Below are experts of layer 8 (counted from 0) of a mixture-of-experts language model. Rows are named down (a neuron's output weights, with its number) and show model dimensions 0-95. Each number is 50 + 10 x the weight over its row's rms, rounded and kept within 0 to 99.
Before each expert's rows: "comes before" lists some tokens at least twice as common just after its tokens as in all text. This comes from a sample of Wikipedia text that the model never trained on. Tokens count by the router's weight.

# expert 35
comes before: "–", ")", "\n", " |", "),", ":"
down0:48 71 32 56 50 33 53 60 50 61 53 34 46 47 42 32 52 63 46 47 49 45 60 47 52 47 49 40 29 48 58 43 46 46 54 76 52 42 57 38 56 51 44 52 40 41 52 37 47 58 58 51 42 44 49 56 40 50 48 32 58 55 41 32 52 53 60 44 73 54 54 63 66 57 56 58 58 53 69 64 47 60 60 51 35 51 50 50 57 44 49 71 72 55 62 69
down1:46 49 62 63 51 67 26 62 47 52 65 31 48 56 47 66 57 53 39 59 62 49 38 35 53 50 45 41 56 40 54 38 47 46 43 49 38 66 52 61 61 42 57 62 59 70 39 63 54 61 36 46 60 58 51 56 58 36 57 51 43 33 45 53 49 49 48 49 34 38 62 38 62 63 40 64 50 66 48 62 39 42 37 51 55 42 59 55 50 52 50 48 67 55 54 25
down2:27 56 49 59 51 54 68 41 34 61 44 61 42 34 51 33 42 64 47 41 38 52 51 50 64 29 66 63 36 54 52 54 47 43 62 54 32 51 67 53 71 58 51 48 50 45 65 40 49 43 44 48 49 54 45 40 46 74 39 43 48 36 59 43 39 32 44 53 37 46 28 61 43 40 43 63 46 42 52 59 61 43 47 49 39 40 45 47 40 52 45 42 51 57 41 58

# expert 21
comes before: ".", " | ", " |", "–", ":", "′"
down0:57 26 45 51 50 49 50 44 52 42 44 45 60 43 51 45 28 53 58 62 46 60 44 46 61 61 47 40 33 64 52 56 59 57 51 50 45 44 64 50 57 61 32 47 61 54 41 53 38 45 34 69 36 46 37 43 49 43 48 52 67 47 24 38 51 69 64 37 59 55 46 51 63 51 44 40 40 34 39 37 62 55 45 59 63 41 52 39 63 51 59 50 50 34 64 41
down1:47 37 34 68 53 61 59 35 42 36 53 45 55 24 37 45 43 66 67 47 33 38 27 47 60 54 50 56 38 36 51 51 56 46 52 51 53 51 60 48 45 56 54 46 67 33 39 58 56 23 40 58 39 42 62 40 46 49 51 46 53 49 41 42 59 30 59 57 50 57 42 47 53 57 67 39 47 50 61 66 42 64 47 48 53 39 46 47 43 54 45 54 59 31 44 47
down2:45 43 60 61 49 46 35 32 53 47 50 42 22 31 52 50 55 44 40 40 35 28 53 63 69 62 56 57 52 44 50 42 44 37 53 50 30 56 58 52 49 48 58 54 39 39 54 26 40 57 55 50 29 41 63 43 61 23 52 39 49 58 40 57 44 61 37 44 49 53 43 56 61 48 44 48 50 46 52 60 51 38 48 39 60 52 44 48 63 45 52 61 61 52 35 48

# expert 14
comes before: "\n\n", " The", " He", " In ", " In", " It"
down0:40 41 28 54 45 34 52 40 40 45 47 52 42 36 43 45 57 62 45 62 42 52 22 42 47 52 64 28 59 37 47 40 44 51 48 50 45 28 43 56 50 51 35 39 52 66 41 54 53 44 49 69 46 32 46 46 35 54 50 37 70 56 46 55 63 30 45 59 60 47 60 62 68 61 59 44 47 49 62 49 61 44 45 56 54 50 57 62 44 60 40 42 47 36 52 61
down1:45 54 56 48 67 46 66 62 61 59 33 60 62 50 50 34 52 48 63 56 56 59 49 38 49 46 36 33 48 51 60 30 48 60 46 32 56 37 46 37 46 47 40 51 71 53 60 51 33 55 57 48 45 48 50 47 46 39 57 54 37 63 49 61 30 44 45 49 45 27 47 58 59 53 39 49 59 44 41 46 50 48 42 67 49 27 53 56 44 60 60 39 62 22 48 54
down2:45 38 63 53 59 56 48 59 51 53 60 27 59 41 33 34 47 51 59 50 44 73 44 38 54 52 40 41 58 52 42 37 57 60 59 57 46 33 67 50 37 66 52 39 46 49 45 55 37 61 54 61 45 52 38 53 37 54 59 52 66 39 50 27 51 64 41 56 48 47 57 37 59 51 58 40 50 57 50 55 37 47 40 43 55 49 43 69 51 43 70 56 49 56 34 23

# expert 18
comes before: " | ", ".", " |", "; ", "% | ", "024"
down0:59 58 51 48 45 34 51 51 50 52 52 32 47 52 43 38 42 63 59 58 56 61 45 41 44 54 56 43 44 49 59 58 54 62 43 70 52 45 52 53 44 56 37 48 60 51 27 46 27 32 46 41 32 52 31 47 66 32 64 44 56 48 64 55 51 55 42 33 39 46 43 42 46 33 58 66 45 35 66 53 54 63 50 33 52 47 52 57 40 57 37 63 61 57 61 68
down1:48 49 56 47 74 55 37 72 53 50 57 44 48 66 30 46 51 40 44 41 48 52 45 41 63 62 50 42 61 45 57 43 54 63 50 48 47 30 46 62 53 64 45 76 41 41 50 49 52 50 43 42 41 70 62 53 42 37 50 50 41 47 44 61 58 56 51 63 60 59 46 47 59 40 51 51 60 57 52 48 62 56 65 40 46 54 66 45 43 76 68 43 35 33 61 63
down2:43 42 51 58 52 39 63 36 59 66 48 32 61 35 46 45 33 57 66 55 49 26 40 62 41 57 50 65 56 53 44 39 59 41 47 55 56 40 47 48 27 47 54 50 58 61 52 50 46 30 50 52 50 40 41 68 51 37 63 39 36 44 36 48 58 45 48 41 65 49 49 33 45 47 29 39 48 58 51 58 47 47 59 44 38 41 57 40 41 64 64 38 31 56 46 53

# expert 16
comes before: " of", ".", " of the", ",", " and", " was"
down0:54 36 56 47 42 49 54 50 49 44 38 48 40 61 53 30 49 28 41 46 47 45 31 53 52 60 54 44 66 53 47 67 40 43 46 56 68 41 38 49 41 54 50 58 32 68 60 56 77 69 62 37 50 29 58 35 54 51 40 41 54 65 48 46 44 47 55 64 44 50 51 73 47 45 56 41 56 54 54 37 42 55 63 41 48 59 46 35 39 60 43 59 61 52 42 51
down1:43 37 57 55 56 58 24 46 57 47 50 56 62 56 57 67 54 61 44 44 51 45 42 56 54 41 55 43 63 51 56 65 48 66 47 47 60 46 64 46 51 40 66 35 38 61 43 52 57 57 44 30 56 60 46 57 68 35 65 47 66 50 50 38 30 56 30 59 47 38 48 66 43 50 63 50 38 44 57 55 51 34 44 46 53 58 68 60 35 48 42 45 48 32 54 32
down2:41 58 47 44 46 75 49 54 38 51 45 52 36 38 47 60 42 53 61 59 32 45 37 50 47 50 57 45 43 61 63 53 45 42 57 42 48 51 44 47 53 43 44 58 46 59 69 44 18 43 61 50 60 58 41 40 42 54 58 61 48 48 41 39 60 45 32 43 54 55 29 43 54 56 38 43 41 44 55 69 38 62 41 43 50 44 60 65 51 55 56 53 37 35 30 75

# expert 20
comes before: "\n\n", "\n", "1", "2", "St", "Ch"
down0:49 46 52 59 56 59 52 54 54 59 61 41 48 35 58 42 48 53 43 52 44 71 54 49 44 57 53 46 36 43 26 46 72 49 48 56 57 37 67 54 35 27 59 51 55 48 28 50 67 64 50 37 50 56 49 57 34 55 43 82 60 57 47 28 55 59 26 46 60 51 47 55 53 43 54 54 50 48 48 53 64 60 50 48 48 53 56 66 60 49 66 57 38 50 42 48
down1:49 38 51 50 53 46 50 45 53 53 60 56 65 52 41 69 30 56 62 59 52 60 45 51 51 48 43 37 47 53 36 53 69 47 38 22 48 30 58 55 51 41 44 42 67 41 53 63 53 51 48 43 37 67 51 52 60 62 58 50 41 40 49 59 48 51 41 61 35 63 48 49 77 60 60 41 53 42 62 49 56 39 42 61 39 72 50 60 34 47 64 58 41 45 42 37
down2:48 66 54 45 41 42 40 62 36 42 63 43 49 40 64 51 27 43 39 54 51 55 65 72 49 54 63 37 22 53 71 47 66 39 48 43 55 66 56 65 46 50 65 36 28 49 50 49 48 53 52 47 67 41 65 51 60 55 57 73 55 59 38 50 37 48 50 48 49 50 64 55 44 41 38 61 46 54 56 51 47 46 60 64 45 39 46 47 50 49 63 54 57 58 48 43

# expert 42
comes before: " | ", "–", ".", ",", "th", "%"
down0:51 46 51 68 36 60 53 58 34 44 65 40 56 60 57 52 49 57 58 80 62 50 67 35 33 34 41 48 63 36 32 35 52 33 50 48 50 44 48 51 60 36 56 49 41 47 42 41 40 57 48 36 50 69 45 48 42 45 37 50 43 51 52 44 51 45 51 59 59 44 54 44 63 54 48 59 45 26 59 45 51 52 40 57 48 40 29 62 52 49 39 64 32 44 60 55
down1:60 35 52 57 41 62 48 66 33 50 55 56 58 39 51 39 36 49 40 50 52 47 70 42 49 33 47 48 53 39 36 53 37 64 57 39 45 47 57 53 64 41 37 42 36 71 39 50 45 61 58 41 55 47 51 62 36 59 79 55 42 35 45 58 59 45 40 48 39 52 57 42 46 43 56 58 49 40 59 52 32 60 37 57 75 48 56 41 57 43 57 63 43 59 59 47
down2:52 54 50 39 41 46 38 39 64 45 19 60 37 58 57 21 39 39 58 39 60 46 62 70 44 60 61 54 51 58 62 64 63 53 49 47 40 56 56 75 39 59 60 51 27 49 43 37 54 39 55 57 45 40 48 47 61 44 43 49 41 46 44 63 49 42 42 57 50 45 55 58 60 56 40 53 58 61 37 56 47 56 55 45 54 33 42 43 51 57 55 50 53 70 41 56

# expert 10
comes before: ".", " | ", ", ", ",", ")", "; "
down0:52 44 25 54 71 42 55 58 47 50 55 35 60 65 41 59 56 56 55 51 62 46 54 69 53 45 31 48 52 41 51 53 42 44 29 32 52 58 61 45 54 33 33 37 59 42 60 54 40 50 57 59 55 62 59 38 56 18 45 43 49 39 41 62 53 43 60 48 65 49 67 49 54 55 44 61 52 38 56 56 46 59 57 47 35 52 51 67 37 53 47 45 60 58 55 48
down1:41 42 44 56 40 61 48 29 56 50 58 31 55 59 43 25 40 59 57 55 50 68 62 68 38 56 29 31 46 58 39 48 34 48 42 51 57 45 42 66 64 28 43 36 53 60 39 62 33 48 47 32 45 56 55 62 42 45 47 47 66 52 40 56 55 45 51 51 45 37 51 52 50 36 37 43 59 32 51 45 45 58 52 52 51 50 46 59 49 55 54 52 57 56 49 72
down2:62 29 40 62 41 55 41 61 62 56 61 53 50 38 64 38 42 44 54 51 60 36 53 55 60 58 55 42 57 65 50 58 53 78 52 69 28 53 63 59 50 44 50 47 53 55 43 40 53 46 52 71 45 39 56 32 63 41 52 49 46 63 58 34 63 39 58 50 60 57 61 67 64 39 48 43 43 55 47 46 41 52 56 45 54 50 37 57 67 39 50 62 62 36 58 57